config.toml
d_shared_expert = 0
activation = "swiglu"
routed_scale = 1.0
balance_loss = 0.0103
optimizer = "soap_variant"
Below are experts of layer 2 (counted from 0) of a mixture-of-experts language model. Rows are named router (the router's row for the expert), gate (a neuron's input weights, with its number), up (a neuron's input weights, with its number), down (a neuron's output weights, with its number) and show model dimensions 64-95. Each number is 200 + 30 x the weight over its row's rms, rounded and kept within 0 to 999.
Before each expert's rows: a language model's description of what the expert responds to; "comes after" lists some tokens at least twice as common just before its tokens as in all text. This comes from a sample of Wikipedia text that the model never trained on. Tokens count by the router's weight.

# expert 41
What it handles: Articles and determiners. The, the, a, an, it, this starting noun phrases after of, in, commas, or at sentence starts, e.g. the Institute.
comes after: " of", ".", ",", " in", " and", " to"
router,176,218,234,255,225,199,202,272,162,177,147,161,226,213,210,165,183,209,230,186,248,154,215,216,243,176,253,164,155,245,187,167
gate0,210,200,195,242,194,200,218,207,217,171,264,161,148,194,154,126,185,218,210,215,213,191,212,232,179,210,233,222,135,255,224,202
up0,192,208,229,166,205,206,164,200,196,206,160,270,235,216,211,253,225,143,204,191,202,231,196,168,240,200,178,168,220,173,174,215
down0,200,110,205,268,193,193,218,200,200,192,241,167,162,212,246,173,163,178,178,216,188,199,185,219,206,199,234,220,194,209,264,197
gate1,206,202,127,192,222,207,215,194,183,229,200,194,214,212,228,197,244,226,184,227,116,222,162,197,219,193,187,187,172,221,197,229
up1,214,163,259,162,208,208,205,247,183,188,168,193,243,221,191,197,181,197,168,235,255,162,239,256,195,221,227,191,199,196,199,229
down1,214,233,216,187,161,189,182,201,208,214,220,202,219,214,195,164,173,258,241,204,226,154,213,208,181,187,206,208,186,234,164,194
gate2,151,237,226,168,227,185,183,182,172,197,168,198,210,191,203,202,253,200,233,178,196,257,253,199,199,215,217,171,203,200,244,206
up2,207,208,197,172,203,199,257,197,205,187,165,197,205,205,208,206,248,203,191,214,184,174,214,225,221,222,165,196,193,221,245,220
down2,179,233,205,268,189,209,242,202,202,183,198,169,169,209,212,174,232,189,189,188,240,220,224,192,187,202,218,202,166,162,194,201
gate3,110,164,195,185,211,210,205,201,149,209,211,113,191,165,205,127,230,229,282,235,210,124,255,208,252,195,201,200,214,242,197,156
up3,272,217,206,206,198,186,213,197,250,193,182,274,218,195,195,275,177,187,108,168,208,257,120,174,175,204,194,196,183,173,204,257
down3,167,192,205,197,197,188,214,189,196,217,217,169,181,155,186,187,176,195,222,183,200,142,243,212,290,223,201,199,211,213,191,187
gate4,250,154,188,198,183,200,243,167,189,179,128,199,232,201,186,126,228,243,204,200,212,298,227,203,259,199,173,201,170,204,182,188
up4,206,146,170,166,173,220,229,189,185,194,194,192,250,204,200,129,268,228,268,199,204,335,215,203,244,193,188,190,136,220,193,207
down4,213,168,222,196,197,223,208,155,154,212,194,213,232,266,199,197,290,239,249,194,203,275,253,204,221,216,154,134,143,211,201,199
gate5,226,144,199,224,163,226,212,199,208,186,190,172,195,209,226,161,147,190,114,223,213,194,169,191,223,184,203,182,258,239,111,161
up5,156,278,195,186,225,147,199,192,193,214,196,241,213,190,144,230,295,244,273,237,184,195,209,204,190,224,198,198,171,192,270,229
down5,239,91,186,239,149,209,190,212,188,275,195,199,237,193,205,201,188,211,139,204,191,197,272,177,209,156,180,259,307,239,159,204
gate6,237,215,224,203,200,168,228,125,221,216,161,187,193,263,162,195,151,189,181,196,219,194,215,199,263,215,229,247,206,199,176,215
up6,146,187,176,196,203,215,159,262,172,187,229,210,207,149,239,201,222,208,235,202,177,224,179,194,148,197,164,131,190,202,194,194
down6,207,202,204,234,204,141,225,156,198,213,179,233,231,238,234,202,200,238,226,204,194,215,194,218,250,229,214,284,215,188,204,172

# expert 8
What it handles: Digits in tables. Number pieces inside table cells and ranges, such as attendance, rankings, scores and year endings, like 148, 1–3, 14'67'.
comes after: "–", " |", ".", "|", ",", " ("
router,246,230,183,137,159,213,202,220,210,186,182,177,168,151,178,144,204,228,168,180,238,236,205,174,208,185,236,228,267,215,220,210
gate0,217,200,158,153,194,163,204,185,202,270,147,186,231,192,201,147,167,119,211,182,177,208,166,162,229,188,183,212,220,239,181,207
up0,225,195,174,186,194,155,196,196,204,250,157,198,201,185,193,181,176,112,233,188,168,201,173,168,233,183,190,219,222,212,162,206
down0,193,236,232,200,200,212,135,191,192,196,207,175,241,192,236,191,218,178,205,176,209,160,181,202,214,206,284,167,189,206,200,179
gate1,260,167,199,232,146,141,191,217,242,202,204,176,199,140,268,193,204,216,206,216,216,195,286,191,203,214,212,196,205,172,218,211
up1,93,226,183,185,231,229,202,208,144,179,212,215,269,229,177,205,198,188,197,196,196,204,180,188,176,221,174,201,196,211,176,181
down1,142,202,207,195,149,205,205,137,122,178,188,219,191,196,188,198,195,197,175,260,201,187,254,239,259,189,198,170,193,210,202,205
gate2,227,211,200,208,245,210,140,109,204,180,222,206,205,196,160,201,221,200,147,209,243,266,189,200,188,188,119,116,194,162,200,236
up2,176,188,202,169,186,202,254,251,208,225,162,197,175,202,217,205,173,193,257,200,200,145,208,229,216,199,290,227,193,264,229,143
down2,176,209,203,175,185,181,266,245,228,202,208,175,198,200,236,176,203,139,188,194,200,157,181,194,256,198,142,224,144,207,161,243
gate3,202,203,260,203,260,182,201,197,236,179,226,190,171,207,261,132,207,252,218,219,200,211,171,306,204,233,179,227,216,169,206,200
up3,217,201,258,202,238,137,172,215,262,198,252,167,203,242,239,214,193,229,201,160,183,186,199,225,192,210,237,162,201,149,273,199
down3,225,195,228,139,151,212,231,238,195,200,147,208,208,195,196,206,187,222,272,199,219,195,160,216,173,203,222,241,165,186,224,88
gate4,192,188,198,181,249,139,227,223,201,228,206,165,198,213,243,246,208,195,209,245,166,232,203,199,192,213,290,165,208,119,211,186
up4,210,195,233,249,240,124,230,239,202,233,176,198,195,192,237,250,192,220,231,208,170,219,220,200,194,203,277,147,222,182,215,190
down4,174,193,234,254,207,148,241,158,204,145,216,190,232,176,174,203,211,219,197,196,216,228,136,191,199,211,197,184,153,173,189,222
gate5,206,203,155,198,194,158,234,219,220,140,198,224,198,192,206,224,131,137,201,228,194,166,172,177,195,164,141,176,193,228,216,247
up5,207,204,171,189,204,147,235,199,226,173,220,214,199,197,200,216,143,158,205,223,180,185,167,188,235,196,159,149,196,215,213,258
down5,186,214,227,206,197,249,178,149,202,193,201,174,203,219,137,182,237,201,200,170,197,251,193,194,233,184,189,213,206,203,183,191
gate6,118,199,165,221,214,204,196,220,189,228,241,217,176,201,183,163,145,203,266,243,210,146,183,183,191,214,215,135,273,227,204,215
up6,278,195,229,190,187,196,201,187,218,186,166,176,219,211,206,208,239,195,165,155,194,244,218,220,204,181,185,258,134,176,193,198
down6,241,160,204,219,214,188,200,172,218,183,259,195,195,177,194,179,234,181,197,218,202,149,210,203,145,188,228,213,251,276,201,208

# expert 57
What it handles: Articles and determiners. Articles and possessive determiners after prepositions, chiefly the, also a, his, their, its, as in in the quarterfinals.
comes after: " of", " in", " to", " for", " on", " at"
router,148,189,195,231,237,207,173,254,170,230,168,162,225,217,203,225,173,213,227,205,225,157,176,222,185,188,208,209,163,242,175,175
gate0,232,203,149,198,198,203,226,216,200,151,233,184,183,185,216,291,199,201,211,195,155,184,208,185,211,194,167,218,153,209,93,168
up0,162,250,235,194,179,206,191,200,204,256,180,235,235,198,200,138,221,200,197,206,206,237,189,208,191,204,229,186,250,201,303,219
down0,205,182,195,181,202,166,237,213,177,170,196,203,237,211,278,253,201,182,147,209,174,192,196,205,187,197,202,161,203,135,202,228
gate1,196,191,200,231,203,181,198,195,143,151,190,201,155,159,227,194,203,147,217,228,182,215,205,209,216,154,265,171,170,217,238,217
up1,225,210,199,200,209,200,191,193,125,158,192,201,187,160,208,181,206,137,236,225,209,249,194,209,189,141,250,192,163,229,216,237
down1,197,256,194,197,171,193,195,208,210,196,203,146,214,200,153,240,197,249,203,157,265,117,191,169,204,218,190,232,183,201,198,193
gate2,188,201,270,161,216,207,207,165,240,219,209,139,192,225,203,157,157,252,217,251,199,161,173,242,199,200,197,226,187,186,201,258
up2,245,161,161,226,163,209,182,218,186,186,190,238,206,138,212,254,247,161,182,143,201,225,231,155,206,188,215,223,213,247,197,198
down2,209,187,189,212,222,179,175,156,159,247,155,216,203,186,204,230,167,144,203,124,196,177,190,197,217,224,174,242,200,230,200,196
gate3,202,200,220,249,242,188,218,209,176,147,210,205,217,178,237,240,226,182,205,256,209,199,181,210,158,244,162,216,190,241,206,210
up3,198,197,216,219,194,198,197,249,241,265,207,200,171,233,214,187,160,175,184,198,197,155,197,148,209,206,166,181,221,142,194,171
down3,211,216,159,233,156,122,160,199,196,190,148,251,181,192,230,220,212,156,194,209,213,232,233,188,170,200,140,221,205,203,194,190
gate4,168,225,175,207,201,179,172,185,133,228,221,205,213,185,181,189,227,193,199,184,207,220,193,121,169,210,145,199,203,192,196,171
up4,226,195,239,179,212,220,220,190,262,185,203,198,182,200,210,209,156,237,199,215,196,183,205,256,233,203,262,176,191,205,204,204
down4,212,284,216,214,211,197,174,187,232,204,205,182,210,212,203,178,222,187,115,176,291,236,224,194,218,137,250,191,182,172,165,202
gate5,196,239,280,163,184,189,184,192,219,147,186,128,206,216,186,210,237,205,222,181,263,222,185,202,212,197,224,191,188,195,200,205
up5,212,192,177,198,203,231,212,218,197,202,215,206,164,200,221,183,139,222,194,228,197,212,238,216,201,190,220,225,187,236,183,187
down5,204,168,190,205,158,243,214,194,180,200,234,235,182,199,201,179,165,217,167,203,187,182,213,231,216,199,238,243,205,249,156,126
gate6,203,180,152,151,193,191,196,202,290,199,200,190,277,200,211,289,214,185,181,199,196,207,190,221,184,228,220,183,183,234,136,201
up6,211,200,197,140,210,186,202,193,181,212,230,239,135,206,266,222,230,243,202,232,170,158,198,176,213,208,218,188,212,123,198,208
down6,270,237,215,222,238,213,279,207,195,211,168,210,177,164,213,207,103,169,197,240,195,189,201,168,214,233,201,175,212,234,229,191

# expert 51
What it handles: Article title headers. The = opening a new article title after a blank line, plus line breaks and some proper nouns like National, California.
comes after: "\n", "==", " Genus", " ==", " Website", " New"
router,180,235,257,174,223,177,156,170,246,154,203,168,187,206,231,236,195,141,241,215,223,242,220,218,146,126,189,238,177,172,207,219
gate0,294,145,223,173,199,191,203,197,193,126,237,219,203,203,175,193,247,186,175,202,196,227,175,200,186,188,180,179,270,238,261,147
up0,232,138,200,216,203,167,152,211,204,178,229,213,237,219,213,206,175,222,114,204,196,174,232,200,224,192,210,181,225,210,209,244
down0,219,201,230,208,244,234,177,211,204,210,235,189,212,163,218,217,109,202,156,260,177,204,199,189,168,197,208,121,171,202,230,197
gate1,173,246,170,175,217,184,156,187,185,202,200,173,172,233,162,239,191,187,185,132,191,211,234,241,237,207,181,172,250,177,255,194
up1,286,192,252,218,217,231,214,227,238,199,237,210,220,160,240,171,202,240,205,226,177,210,185,182,195,174,164,214,182,200,122,222
down1,161,219,217,238,200,200,168,241,196,242,210,197,190,212,208,179,253,183,201,224,196,200,216,225,195,191,206,215,239,175,157,198
gate2,210,202,190,192,217,162,224,180,168,193,188,137,210,244,159,199,211,249,257,189,238,201,203,208,160,165,209,232,159,201,194,174
up2,226,212,209,202,266,178,202,173,187,169,212,155,216,246,182,184,210,239,223,169,226,209,201,233,186,194,215,214,188,223,200,186
down2,241,232,224,183,246,233,172,201,262,223,257,203,238,210,209,199,190,185,221,196,209,196,198,222,168,204,210,171,217,226,201,230
gate3,200,229,211,191,193,236,214,209,218,209,262,244,171,122,206,168,292,139,186,195,202,198,193,192,195,159,210,264,197,220,200,191
up3,196,187,196,201,189,145,215,157,204,195,262,179,209,214,195,237,119,215,199,221,231,186,202,216,227,242,204,167,164,196,213,197
down3,171,254,225,195,228,233,188,183,181,200,209,219,170,175,241,206,191,194,162,175,220,264,218,188,178,243,261,271,209,190,175,174
gate4,223,169,163,239,211,189,165,234,243,246,174,196,207,200,204,212,198,179,188,220,181,199,207,236,240,241,206,181,220,240,229,189
up4,201,160,189,229,207,208,211,206,214,199,200,226,227,176,227,162,248,186,149,209,225,208,200,253,247,207,199,120,184,205,219,196
down4,218,217,175,271,222,230,240,202,188,170,173,205,209,170,215,152,193,206,200,206,198,184,218,209,120,190,160,142,207,243,245,221
gate5,252,209,220,186,218,187,175,173,228,175,192,205,186,197,187,200,221,239,205,149,150,196,201,191,187,201,211,230,193,151,196,230
up5,192,203,201,228,242,214,250,198,199,185,190,135,205,241,212,183,189,128,234,200,171,209,212,221,214,209,164,185,148,173,191,195
down5,202,155,213,204,244,220,195,211,200,198,209,216,211,244,227,224,80,202,174,230,268,164,160,213,214,186,196,188,194,228,173,201
gate6,188,218,187,201,215,223,145,147,188,184,201,224,172,231,199,223,191,202,206,256,151,203,202,208,168,162,219,212,227,203,170,160
up6,201,179,203,197,202,191,262,226,226,215,215,192,219,189,192,174,213,193,187,192,245,181,205,196,187,240,177,155,130,198,200,196
down6,216,199,198,191,190,185,197,153,170,199,253,200,205,147,171,221,173,168,196,219,146,175,196,203,191,201,197,118,176,176,134,206

# expert 7
What it handles: Personal first names. Given names starting a person's full name in credits, lists and tables, such as John, Michael, Rory, Victor.
comes after: " |", ",", ":", "-", "|", " by"
router,199,204,245,209,217,234,172,206,227,202,222,161,189,162,223,217,217,150,144,179,236,164,223,162,209,150,169,232,176,169,222,249
gate2,193,209,133,223,210,202,210,180,206,261,199,165,191,201,214,188,199,193,203,151,213,212,220,191,264,182,253,171,178,195,205,250
up2,211,200,264,152,183,205,191,228,178,186,149,235,208,205,177,219,195,219,203,220,200,185,184,211,196,227,175,223,252,222,197,171
down2,192,228,177,217,167,223,204,201,175,145,187,248,204,249,177,237,166,211,214,289,202,194,174,251,106,260,206,182,278,200,204,171
gate3,227,174,181,208,179,215,179,179,228,180,236,222,217,136,196,162,253,233,178,191,214,200,282,140,179,227,167,212,258,150,169,189
up3,184,225,230,201,197,230,195,203,199,210,145,196,191,229,226,255,164,117,241,206,142,190,107,213,209,200,221,212,158,206,199,190
down3,202,227,251,186,225,218,187,261,173,204,212,165,178,230,237,212,271,193,182,216,174,201,210,188,196,82,212,101,198,184,225,236
gate4,194,126,195,200,263,206,170,183,215,195,334,177,173,184,207,223,212,183,191,205,201,191,177,241,196,171,179,195,239,175,160,263
up4,194,149,240,198,263,159,176,176,226,173,284,172,218,147,198,214,206,198,191,229,197,181,168,222,212,191,178,205,218,154,196,261
down4,220,203,269,169,242,187,167,177,202,206,226,247,170,198,202,217,177,128,242,206,147,188,203,243,242,192,217,225,195,129,200,220
gate5,165,195,214,222,208,253,195,234,176,190,213,195,199,175,200,208,197,200,176,183,231,178,110,210,165,203,109,232,194,180,212,230
up5,213,198,185,174,188,131,217,198,198,243,184,204,199,228,192,186,203,199,228,216,175,236,294,199,198,199,307,176,215,228,204,181
down5,206,184,231,157,213,229,228,222,231,220,169,127,228,170,197,202,217,242,205,199,198,200,234,247,185,206,213,200,204,254,196,210
gate6,202,224,157,233,183,25,227,247,194,169,214,145,183,208,199,196,179,229,199,191,198,200,145,242,205,204,191,162,234,176,252,236
up6,196,192,195,234,191,59,232,225,190,162,226,151,194,214,192,199,175,207,203,192,172,223,195,216,208,212,165,186,234,177,249,245
down6,235,201,161,183,207,216,241,181,200,205,153,149,190,232,205,223,255,195,252,202,204,172,190,206,194,204,238,120,215,120,185,199
gate7,208,196,236,192,196,201,194,234,188,142,224,204,164,216,187,198,192,100,258,192,185,201,195,185,147,205,248,240,178,216,198,205
up7,181,183,275,195,209,136,158,194,190,189,235,207,135,195,197,202,190,148,259,208,191,251,179,222,201,195,214,200,165,251,218,160
down7,218,227,215,121,206,184,199,236,201,206,237,193,199,199,185,231,185,239,226,273,178,242,179,184,197,184,200,208,207,234,195,196
gate8,183,197,189,245,196,268,212,261,197,203,184,205,177,148,188,245,199,211,211,188,180,197,218,181,234,141,200,225,204,197,202,201
up8,186,189,142,233,202,262,204,264,197,199,189,199,159,113,199,251,200,208,203,188,209,229,244,181,213,163,198,254,205,200,192,195
down8,150,195,140,221,197,225,209,231,228,262,175,194,143,185,189,213,222,168,186,209,166,187,206,202,239,159,124,178,177,193,183,202

# expert 1
What it handles: Nations and places. Country, state and nationality words such as States, American, Canada, Queensland, often after "the", "of" or "United".
comes after: " the", ",", " of", " in", " United", " New"
router,186,213,251,181,210,211,195,193,215,191,150,265,222,192,215,240,199,194,206,203,207,215,234,164,193,159,163,254,223,213,232,219
gate0,266,197,167,193,192,317,215,197,174,209,145,275,203,233,184,263,209,247,254,206,208,203,265,196,209,253,140,121,193,221,204,188
up0,270,208,162,185,190,299,215,186,180,202,141,279,200,245,178,264,203,225,223,199,200,208,229,192,221,231,159,109,224,252,201,179
down0,272,131,178,174,221,194,185,202,217,193,234,187,184,175,224,226,226,177,202,222,217,160,274,194,196,201,170,230,166,150,219,188
gate1,216,202,178,222,170,175,178,270,181,147,197,198,202,176,198,215,201,200,201,243,173,195,199,151,245,214,197,153,206,202,133,240
up1,199,184,209,211,201,202,183,205,192,220,207,208,179,193,181,189,272,198,221,211,213,199,158,202,167,292,199,158,193,288,208,191
down1,178,228,175,208,234,230,172,186,178,221,161,188,196,206,216,213,200,232,200,181,217,217,200,250,189,219,170,186,217,205,196,255
gate2,164,286,221,204,234,83,180,199,211,197,204,197,194,225,196,185,153,176,212,201,201,188,190,199,165,194,176,210,226,192,240,218
up2,205,137,195,207,169,187,187,190,191,193,190,210,205,83,229,200,250,222,214,212,214,192,243,171,210,230,208,182,179,217,112,173
down2,223,215,226,158,221,204,204,181,232,200,199,156,246,221,246,167,223,180,144,200,153,114,155,203,203,236,156,213,257,176,161,200
gate3,160,218,154,163,206,235,178,192,203,169,216,202,186,181,203,177,207,187,187,200,130,209,283,202,226,287,159,225,201,214,247,203
up3,169,239,176,136,207,233,202,180,193,190,228,199,167,201,210,147,208,175,199,183,115,210,238,210,211,307,167,244,224,220,232,220
down3,185,164,203,201,213,239,185,196,119,207,192,254,200,221,200,169,209,180,181,185,197,248,220,188,196,198,185,197,249,271,278,203
gate4,192,192,203,193,192,206,194,201,202,176,278,206,193,267,198,201,198,215,229,182,197,250,200,203,242,209,210,186,212,218,197,182
up4,190,173,191,172,210,214,197,202,204,240,262,198,200,287,193,139,201,219,214,260,184,209,198,173,200,242,233,169,215,202,236,225
down4,208,152,235,216,191,209,200,159,212,142,194,186,190,191,247,195,77,214,151,198,209,212,123,160,230,203,184,168,208,219,171,177
gate5,207,215,220,192,185,150,276,179,208,208,205,251,228,207,177,192,162,201,202,205,205,188,117,179,154,178,237,163,234,195,206,215
up5,207,208,221,186,179,141,279,186,213,214,209,233,208,203,185,190,180,206,206,205,201,192,123,171,170,193,217,158,229,192,200,224
down5,199,201,251,202,160,218,180,195,191,207,206,172,219,253,200,195,197,227,173,188,207,192,193,218,198,272,245,176,163,178,202,200
gate6,202,179,199,224,225,149,220,180,182,220,174,151,162,293,229,211,207,204,226,191,223,229,212,198,97,143,202,202,177,197,233,219
up6,172,202,156,178,208,226,195,174,201,157,205,233,215,134,190,197,229,205,128,193,198,253,261,191,224,202,179,186,205,163,172,188
down6,206,201,225,195,175,243,161,213,206,190,200,258,206,233,207,208,186,224,192,211,216,214,195,187,210,180,176,235,237,248,196,175

# expert 23
What it handles: Line breaks and headers. Newlines and ==/=== heading markers at section boundaries, especially between infobox fields and before headings like Team information.
comes after: "\n", " |", "==", ")", ".", " =="
router,185,201,218,250,161,163,165,164,199,154,230,184,174,206,164,238,165,239,233,210,178,235,179,210,190,224,217,222,174,120,168,206
gate0,214,215,201,190,200,200,248,203,196,273,242,194,218,184,165,206,210,223,211,204,196,177,207,201,214,164,241,192,172,168,177,209
up0,215,208,190,204,221,239,258,188,201,222,196,189,202,138,180,197,229,199,195,179,198,205,221,180,206,174,206,209,183,183,190,213
down0,189,213,246,190,201,202,218,156,205,176,203,244,208,270,188,197,192,186,176,197,107,200,200,194,133,195,199,135,174,163,207,195
gate1,203,216,187,205,216,195,153,175,267,150,173,189,204,244,201,199,245,191,201,194,136,250,211,182,237,182,204,210,256,213,196,187
up1,187,180,249,190,201,207,246,216,111,276,226,201,181,181,185,196,142,199,196,209,243,141,194,222,171,245,197,201,158,212,211,216
down1,214,194,165,203,238,239,205,203,200,211,202,197,232,194,173,196,235,219,198,222,179,201,200,165,201,202,187,201,171,191,199,181
gate2,236,262,201,240,129,243,162,222,213,195,209,204,196,166,216,200,234,193,163,192,242,235,231,231,132,198,133,197,169,141,179,271
up2,241,288,215,249,138,242,172,201,214,198,218,204,198,169,221,205,241,193,157,189,257,232,218,233,156,171,146,205,158,133,179,251
down2,217,207,192,113,143,190,219,220,201,184,178,202,204,177,152,200,173,203,238,192,178,226,206,159,198,189,180,197,197,213,201,208
gate3,193,216,219,206,181,208,272,159,202,174,106,178,126,227,226,206,207,207,215,202,217,215,204,195,151,199,150,218,267,210,183,214
up3,205,173,188,204,224,192,157,240,197,224,263,215,304,186,152,197,189,175,195,201,174,187,216,201,225,197,238,178,137,197,229,186
down3,181,212,219,202,201,120,240,159,259,119,164,171,186,160,152,218,173,202,145,252,226,201,214,235,191,214,230,311,206,175,138,185
gate4,167,212,198,263,214,210,212,204,176,210,200,225,212,227,195,214,107,209,222,211,197,209,188,152,161,196,218,175,243,232,223,197
up4,161,187,175,260,212,219,201,195,155,213,184,215,187,217,227,213,163,210,202,233,202,151,198,132,144,177,199,199,253,241,193,193
down4,238,212,238,196,177,249,194,195,182,190,156,153,178,197,190,145,195,194,194,185,209,298,190,178,222,203,217,187,203,125,213,228
gate5,182,168,169,174,161,254,208,197,201,175,213,172,180,191,193,172,193,221,214,211,255,261,174,185,196,220,194,171,198,198,205,202
up5,225,144,187,115,214,235,196,198,191,165,173,202,254,225,207,195,200,195,158,212,240,281,211,175,291,208,228,133,157,192,209,212
down5,181,178,208,190,150,214,262,208,199,187,196,214,200,215,201,190,229,191,195,199,218,194,198,189,204,200,251,236,202,242,185,248
gate6,196,150,191,168,175,204,217,216,166,188,152,184,269,219,192,222,202,142,220,169,201,139,206,174,222,200,221,180,205,242,176,207
up6,273,201,207,262,204,214,181,158,226,245,203,174,199,208,214,196,187,280,173,207,180,191,157,201,195,235,178,221,185,212,214,196
down6,206,196,209,262,178,228,196,212,198,204,180,215,203,193,207,180,195,300,208,204,173,206,215,200,177,175,231,212,152,211,207,199

# expert 53
What it handles: Numbers in tables. Multi-digit numbers and statistic labels in sports tables and data, e.g. goals 245, GF, Pts, 50%, years like 1787.
comes after: " |", ".", ";", "|", ":", "–"
router,186,233,185,207,197,209,195,202,233,223,147,193,194,144,186,184,238,145,167,231,182,245,253,160,212,208,248,249,252,242,230,232
gate2,179,179,202,171,223,176,188,176,182,202,231,174,214,112,228,209,225,220,159,210,213,185,202,212,159,202,137,229,165,200,194,205
up2,156,175,165,207,193,170,206,191,174,185,246,183,209,145,198,190,211,176,219,242,196,191,213,248,163,201,185,170,194,158,212,230
down2,209,195,184,136,198,234,204,234,186,200,240,225,209,179,230,229,212,228,202,212,192,196,206,189,193,201,205,202,188,173,219,166
gate3,122,211,176,228,199,184,203,220,218,216,182,235,164,207,199,199,225,184,198,223,211,180,184,204,226,165,210,230,264,223,199,221
up3,153,209,197,232,202,198,202,210,246,192,183,220,172,205,197,198,214,168,216,217,220,189,178,210,226,167,220,232,259,233,213,215
down3,205,193,181,200,200,266,192,209,189,196,179,202,187,145,149,174,196,203,179,203,182,237,218,180,203,199,199,137,190,236,201,205
gate4,201,206,124,157,212,217,197,192,191,228,192,197,203,151,228,207,194,213,202,204,200,194,200,230,193,189,219,212,202,150,179,213
up4,213,195,231,289,200,238,184,166,195,211,199,131,236,207,75,186,190,198,183,152,217,200,247,208,199,210,209,201,191,227,221,162
down4,190,248,239,229,223,184,181,221,222,172,208,234,202,224,191,174,208,167,210,193,215,200,225,248,218,210,164,209,184,199,199,202
gate5,193,200,239,202,227,158,201,220,197,305,193,201,195,199,164,174,162,186,149,220,204,224,183,190,162,244,192,238,200,191,141,200
up5,162,203,174,227,225,236,214,183,180,199,138,232,231,158,184,208,153,228,234,284,164,188,195,213,182,241,219,243,199,188,187,174
down5,198,135,205,151,209,204,210,259,203,244,179,204,199,179,173,170,143,196,200,225,147,192,225,196,202,196,192,196,205,161,198,194
gate6,187,209,170,191,179,212,192,206,164,246,199,203,168,185,227,231,200,202,204,199,172,276,166,174,175,258,213,197,203,213,199,216
up6,189,157,219,181,229,182,179,205,197,209,214,177,217,198,207,201,206,212,180,193,225,171,208,216,217,205,150,239,144,192,225,173
down6,169,202,184,363,205,109,182,216,215,209,205,240,217,150,175,185,202,205,193,257,221,205,227,224,187,126,197,215,180,219,171,174
gate7,187,209,162,175,193,132,223,194,142,178,180,198,276,151,162,173,185,186,219,209,328,219,204,198,187,169,204,135,223,201,215,195
up7,175,220,114,202,199,193,200,201,199,140,175,187,250,159,165,186,174,174,212,205,246,233,203,164,204,194,204,188,247,166,197,252
down7,196,217,227,215,206,176,144,146,198,234,179,225,198,201,170,194,205,129,220,198,200,229,194,229,211,202,174,245,216,217,163,148
gate8,201,233,207,268,204,120,221,140,194,207,199,194,175,201,200,142,209,165,232,210,182,181,213,217,239,209,136,243,203,229,283,206
up8,183,129,199,188,185,315,197,243,236,232,194,188,228,185,197,223,176,204,199,198,214,200,134,190,154,204,243,152,174,176,86,209
down8,205,241,202,202,206,228,185,182,194,183,195,204,113,185,292,201,188,232,191,222,182,211,251,213,189,196,184,155,186,220,257,191